Weights of a small mixture-of-experts language model, trained from scratch on English Wikipedia.
Size: 9 layers, width 128, vocabulary 2048, 29.7M parameters.
Below are experts of layer 3 (counted from 0) of a mixture-of-experts language model. Rows are named router (the router's row for the expert), down (a neuron's output weights, with its number) and show model dimensions 0-127. Each number is 50 + 12 x the weight over its row's rms, rounded and kept within 0 to 99.
After each expert's rows: a language model's description of what the expert responds to; "comes before" lists some tokens at least twice as common just after its tokens as in all text. This comes from a sample of Wikipedia text that the model never trained on. Tokens count by the router's weight.

# expert 11
router:28 37 46 38 48 31 79 53 48 47 52 37 64 59 55 68 60 58 78 46 51 60 33 35 71 52 45 54 57 51 38 42 45 64 49 56 68 55 52 50 34 73 38 31 45 68 67 51 75 39 32 49 41 43 79 65 67 50 26 43 55 30 46 58 51 58 60 35 60 45 30 35 52 66 51 24 33 55 44 35 60 50 30 50 53 36 40 38 55 55 68 45 53 35 50 54 47 52 59 58 55 38 66 49 38 47 44 53 48 28 35 38 49 49 47 49 50 59 41 45 64 66 62 56 55 63 36 44
down0:67 66 53 59 46 20 27 41 38 63 63 67 53 66 53 55 43 39 56 37 35 57 57 55 37 49 41 59 52 41 46 43 50 65 61 48 46 68 56 67 65 51 46 33 57 65 61 63 65 38 49 51 22 37 31 62 84 57 60 62 67 58 64 56 43 33 59 67 45 65 27 47 38 50 49 38 50 49 65 45 56 40 65 53 76 37 27 44 54 48 42 45 48 54 59 47 48 35 49 44 43 35 39 25 53 64 53 45 44 41 57 42 49 77 57 49 51 58 41 61 49 42 32 26 44 61 50 45
What it handles: Single digits and short numbers following dashes, decimal points or #, as in scores, year ranges and decimals: 7–5, 1980–81, 21.4, #7.
comes before: " |", ",", ".", ")", "00", "–"

# expert 58
router:64 73 63 56 33 72 43 50 50 42 56 46 48 54 52 51 52 57 26 46 52 31 53 51 52 46 57 16 51 52 55 37 55 77 44 54 43 61 25 26 55 39 57 20 34 51 62 34 57 59 56 38 77 37 75 69 61 63 57 54 43 60 71 43 47 31 39 40 56 43 40 62 52 69 55 54 51 53 64 83 44 38 31 59 52 50 46 52 56 44 55 53 59 57 52 55 58 64 40 68 33 31 44 44 54 45 41 37 45 45 45 35 45 42 47 51 44 36 50 66 46 33 53 35 34 49 52 39
down0:46 29 56 59 51 59 48 39 62 51 62 34 72 54 42 47 48 57 55 48 60 58 51 52 57 35 31 62 58 52 49 73 45 46 70 43 55 51 49 55 37 47 53 48 38 33 30 34 44 35 29 77 62 47 54 37 48 52 46 32 46 46 44 32 40 58 58 48 45 36 69 65 67 65 46 50 09 30 37 63 59 76 43 35 45 55 35 75 68 49 57 47 37 46 49 52 41 55 45 73 40 48 34 39 58 52 55 56 65 48 33 69 45 64 69 44 47 59 45 51 32 29 53 55 46 41 62 41
What it handles: Mostly "of", also "in", after quantity or part nouns like half, rest, area, years, median age.
comes before: " the", " a", " his", " its", "f", "ten"

# expert 12
router:39 61 59 44 54 47 48 50 56 55 51 41 44 34 62 59 39 57 55 36 47 47 56 36 43 34 40 56 45 58 57 54 78 35 32 50 34 45 33 58 56 63 77 44 35 45 45 46 56 51 53 41 44 25 46 23 28 42 38 35 48 63 45 39 61 45 26 44 47 37 38 54 54 37 34 48 63 50 49 71 40 40 49 38 64 28 70 76 31 49 29 44 42 40 55 56 36 39 35 48 67 46 59 76 62 35 52 31 48 66 59 74 24 53 52 42 48 43 60 58 50 61 55 37 37 45 60 48
down0:49 47 55 52 52 66 20 60 41 59 73 37 43 57 47 38 38 46 49 53 62 56 48 59 52 52 63 38 62 59 55 44 51 25 56 61 52 56 57 48 59 33 54 55 49 54 32 26 30 49 54 44 66 57 55 59 72 53 30 59 41 40 44 37 70 74 52 41 38 73 37 50 44 69 48 35 34 41 49 33 41 63 31 66 56 61 75 64 52 58 41 48 65 47 50 44 55 69 60 56 48 43 45 38 63 52 32 43 29 66 61 63 49 17 44 62 69 37 40 41 59 31 44 59 64 46 50 65
What it handles: Mid-word consonant pieces, mostly a second "s" in double-s words like predecessor, possession, expansion, assembly, fossil.
comes before: "ion", "ed", "ing", "or", "ive", "ible"

# expert 38
router:36 45 60 59 27 57 35 56 49 36 53 71 65 56 72 57 35 52 45 41 42 57 39 50 44 65 43 37 40 35 45 68 61 42 51 40 83 55 39 62 33 48 60 32 61 51 46 56 56 39 47 48 54 49 60 38 67 61 51 47 43 56 51 55 27 40 57 41 49 60 62 36 75 38 65 51 12 43 62 46 56 32 34 47 63 36 47 65 51 53 50 42 61 40 59 56 44 44 55 70 42 58 27 68 37 51 60 33 59 49 46 72 49 48 14 51 50 47 62 68 39 38 54 68 49 59 51 48
down0:58 28 47 58 48 48 42 62 49 64 47 45 54 56 52 63 44 54 49 49 47 60 47 61 37 47 36 51 60 57 27 53 55 52 52 36 46 47 55 50 62 51 62 62 53 52 44 77 37 59 63 56 53 57 32 44 45 29 65 59 49 36 59 14 52 31 46 53 77 47 46 72 62 65 58 65 37 48 46 62 54 43 36 50 62 60 44 57 41 53 42 55 35 51 54 57 41 44 67 33 36 22 34 72 21 41 69 27 47 62 40 59 43 30 46 41 75 39 31 65 41 50 43 27 47 65 57 49
What it handles: Month names in dates after on, in or a colon, like on September 9 or November 2001, often in sports and release listings.
comes before: " 19", ",", " of", ".", " 18", " 17"

# expert 28
router:40 34 27 63 40 49 42 76 45 63 51 60 54 44 42 51 30 55 36 41 47 50 47 45 63 70 53 41 49 37 60 60 39 69 52 39 66 82 61 61 56 27 43 42 41 50 67 45 42 45 50 52 31 38 53 55 65 64 39 61 54 55 27 50 45 50 24 47 39 46 58 26 46 50 59 47 55 53 64 50 48 51 60 49 61 45 51 79 43 53 59 43 26 33 75 42 35 44 43 58 54 59 49 51 50 13 62 71 55 44 32 62 44 48 47 44 52 41 45 51 33 66 46 71 48 55 36 37
down0:56 38 43 54 34 52 54 67 56 55 52 49 29 45 59 29 63 54 44 50 53 34 64 26 56 63 44 33 61 47 68 66 55 39 48 52 32 69 40 82 45 45 64 58 46 29 44 50 52 66 55 62 31 51 55 37 34 36 56 34 71 48 67 61 41 40 59 55 34 41 37 40 48 47 53 54 55 38 79 44 48 40 69 63 58 41 45 57 66 79 47 70 65 45 52 57 51 40 70 34 47 46 44 29 54 61 41 43 62 47 57 60 53 46 27 65 35 47 43 52 50 57 58 45 33 67 52 28
What it handles: Nouns for places, communities and institutions plus suffix pieces like -ation, -ity, -ly, e.g. city, government, school, village, facilities.
comes before: " of", ".", ",", " in", " was", " and"

# expert 53
router:68 40 58 52 58 63 50 64 47 47 65 65 35 74 42 47 54 23 52 48 65 57 45 50 42 49 54 30 42 36 58 54 54 53 31 40 44 56 30 41 44 41 73 42 43 53 56 55 57 37 46 42 64 75 52 65 71 66 70 41 52 25 53 46 51 50 54 54 45 27 52 41 37 33 52 64 52 66 82 49 79 60 60 54 38 50 44 53 35 58 29 34 32 50 76 46 53 51 33 58 66 53 57 46 42 50 60 55 40 58 38 50 62 58 47 49 47 46 56 37 35 54 62 46 44 68 80 57
down0:50 46 35 39 27 46 52 46 47 65 34 18 54 73 47 48 33 50 50 52 60 66 27 56 61 58 70 51 63 61 54 49 41 60 59 70 63 36 47 46 40 58 63 44 53 53 36 37 56 22 53 50 66 35 76 70 50 57 44 55 52 56 37 63 44 25 49 48 72 63 70 54 59 49 44 50 43 42 44 27 30 29 47 47 45 58 62 51 46 55 53 50 68 68 34 58 18 64 53 46 58 39 36 44 80 35 43 54 60 34 49 49 48 39 44 48 45 64 43 48 57 56 48 41 34 55 55 51
What it handles: Party names and their endings in election tables (Conserv-ative hold, Democratic hold, La-bor), plus office titles and of/in after degrees.
comes before: " |", "ative", " Party", " the", " hold", " of"

# expert 27
router:63 34 60 38 37 60 50 78 57 55 70 48 49 47 56 51 47 49 61 45 56 19 62 46 57 68 76 50 57 53 57 48 57 50 41 67 61 31 44 29 50 37 39 36 32 43 53 75 51 39 67 19 74 55 58 56 55 54 78 52 38 79 53 49 46 51 39 42 56 67 64 41 45 50 35 42 49 58 51 50 66 34 55 37 44 44 38 47 53 14 52 45 49 48 61 54 48 47 52 58 63 61 41 49 51 58 42 38 33 43 40 39 43 38 67 41 50 37 37 39 64 34 58 60 45 45 52 71
down0:46 45 45 40 37 66 58 53 49 52 46 64 45 57 29 41 68 31 52 54 53 57 48 63 44 35 60 50 58 48 47 64 47 45 23 37 64 45 49 57 51 54 65 41 67 52 38 52 36 59 22 24 59 61 51 53 71 41 44 35 48 77 21 28 56 33 52 68 64 31 49 50 60 56 31 48 41 50 29 41 60 36 49 55 50 47 34 55 68 39 44 54 66 71 44 47 69 55 61 51 54 58 27 65 28 43 71 40 72 43 46 50 55 49 52 60 55 49 31 50 39 65 53 51 33 48 54 67
What it handles: Prepositions following titles, institutions or nouns, mostly of, also to, for, in, on, as in Duchess of, Board of, Queen of.
comes before: " the", " S", " C", " Art", " F", " M"

# expert 55
router:52 54 51 42 32 51 20 48 48 49 49 37 62 51 61 58 62 32 30 58 65 43 44 50 71 43 57 64 64 45 42 42 69 37 54 58 48 55 57 78 55 22 61 57 56 37 65 42 50 46 44 56 32 43 38 42 61 64 56 43 49 43 32 55 30 44 28 43 46 48 51 43 50 58 62 50 60 45 39 73 46 45 61 56 44 45 68 71 74 56 62 46 47 49 38 41 48 55 47 48 63 47 75 62 55 53 40 53 55 69 60 61 39 69 24 60 69 31 38 53 47 65 33 67 27 64 40 36
down0:49 37 36 67 41 45 57 61 65 50 47 70 62 37 70 42 33 43 63 43 61 72 56 51 71 61 67 33 47 44 68 56 54 43 24 47 44 46 42 46 15 47 55 35 31 33 43 54 67 46 43 52 70 42 55 27 35 41 60 46 60 56 46 50 46 54 34 53 62 53 44 25 49 52 33 41 43 52 59 33 62 53 58 52 62 43 57 63 49 41 49 16 58 56 64 29 56 70 41 48 41 29 55 59 57 50 49 29 60 70 57 58 60 40 57 58 66 55 40 55 37 50 50 41 37 62 66 59
What it handles: Final suffix pieces completing words, mainly plural s and e, ity, ation, ology, e.g. Website, bugs, degrees, friends, plus death, education.
comes before: " of", ",", ".", "ite", " in", " and"

# expert 36
router:41 56 69 73 47 36 52 50 47 56 56 62 49 51 50 54 51 62 22 52 36 40 50 42 51 43 50 64 67 26 66 37 38 39 55 48 64 52 53 43 44 49 66 80 45 55 56 52 32 69 53 53 58 35 43 47 46 23 59 42 44 32 68 69 57 49 58 60 58 67 54 66 51 67 41 51 34 48 51 79 29 63 45 41 30 45 39 52 69 48 28 52 43 45 67 54 37 62 63 54 47 69 36 52 56 57 58 33 46 52 47 46 45 58 46 79 65 52 46 59 47 77 72 44 68 42 56 46
down0:33 66 48 52 62 64 39 65 40 52 26 66 37 40 47 55 68 47 45 58 52 53 35 47 21 50 44 44 52 35 50 73 39 41 35 35 32 79 77 35 49 65 22 37 59 51 68 45 65 36 68 51 80 47 53 29 45 47 42 45 53 52 39 44 53 49 52 46 52 46 56 72 45 64 40 43 44 49 44 36 36 38 42 72 50 47 58 57 54 47 59 51 50 18 40 52 59 55 53 31 65 49 45 41 61 54 40 53 48 59 49 46 45 55 36 70 43 36 46 54 71 46 56 39 53 54 50 77
What it handles: Line breaks ending markdown table rows before the next |, and heading markers like === in statistics and results tables.
comes before: "|", "-", "\n", "|---|---|", "Re", "S"

# expert 45
router:74 58 33 44 42 60 49 28 51 47 35 55 36 24 52 55 34 66 49 38 45 29 69 55 42 54 45 70 40 57 39 67 49 41 46 49 47 63 26 49 36 45 56 63 58 44 37 67 46 65 57 60 58 56 70 50 49 41 33 71 40 62 35 49 42 38 41 58 58 53 29 54 47 77 64 58 56 38 53 56 51 53 43 25 41 54 66 46 54 61 72 26 43 41 49 51 38 52 50 49 42 36 37 54 51 53 58 70 32 68 31 40 32 58 42 55 70 45 55 59 32 52 52 51 26 47 29 59
down0:31 45 59 56 45 51 54 52 52 57 42 50 48 60 51 70 62 57 28 70 37 44 63 49 43 27 49 50 54 68 42 43 71 42 51 45 51 51 59 45 74 45 52 44 42 28 60 49 51 36 47 42 40 57 40 59 67 43 48 35 67 41 48 41 59 75 23 37 49 52 69 53 47 58 49 51 27 31 59 43 57 49 46 65 48 50 43 34 73 48 72 57 52 41 55 50 63 52 61 45 58 74 43 66 55 38 73 58 64 56 14 55 56 55 57 57 64 54 47 70 50 33 61 33 16 42 41 53
What it handles: Word pieces ending in s, such as s, as, us, os, inside words like comp-as-sion, orche-s-tra, di-s-cipline, plus words case, event.
comes before: "s", "tri", "c", "tin", "co", "tra"

# expert 4
router:53 48 51 55 60 53 59 52 45 65 50 68 63 49 53 48 26 58 35 46 44 60 67 49 44 56 43 64 43 38 54 22 50 41 91 62 66 54 58 58 55 47 44 48 62 61 33 40 49 63 80 59 49 48 26 45 48 43 50 49 36 67 44 69 56 28 39 63 63 44 37 64 39 56 48 39 39 43 61 57 57 55 50 53 29 48 40 47 62 41 44 30 52 48 35 50 34 63 63 38 50 51 63 47 50 38 34 65 31 47 27 49 59 25 59 37 41 52 47 51 67 55 73 65 60 28 56 33
down0:37 45 43 33 58 50 57 40 88 55 49 51 43 40 19 41 49 61 39 59 47 44 55 60 44 75 44 43 77 44 56 40 36 57 70 50 58 25 65 52 38 44 42 73 43 46 37 75 31 57 63 49 57 38 44 60 59 46 45 40 53 41 54 66 61 58 52 33 41 39 53 74 43 64 62 57 40 45 49 43 60 43 47 55 56 37 71 43 60 75 43 36 32 37 46 34 32 58 60 52 49 54 52 48 68 38 53 38 35 49 45 56 63 53 46 63 71 43 43 59 62 40 61 27 52 32 39 49
What it handles: Newline tokens ending list items, infobox fields or wiki headings, e.g. after "==Design==", "Lower Carniola", before "- Country:".
comes before: "\n", "-", "|", "The", "==", "In"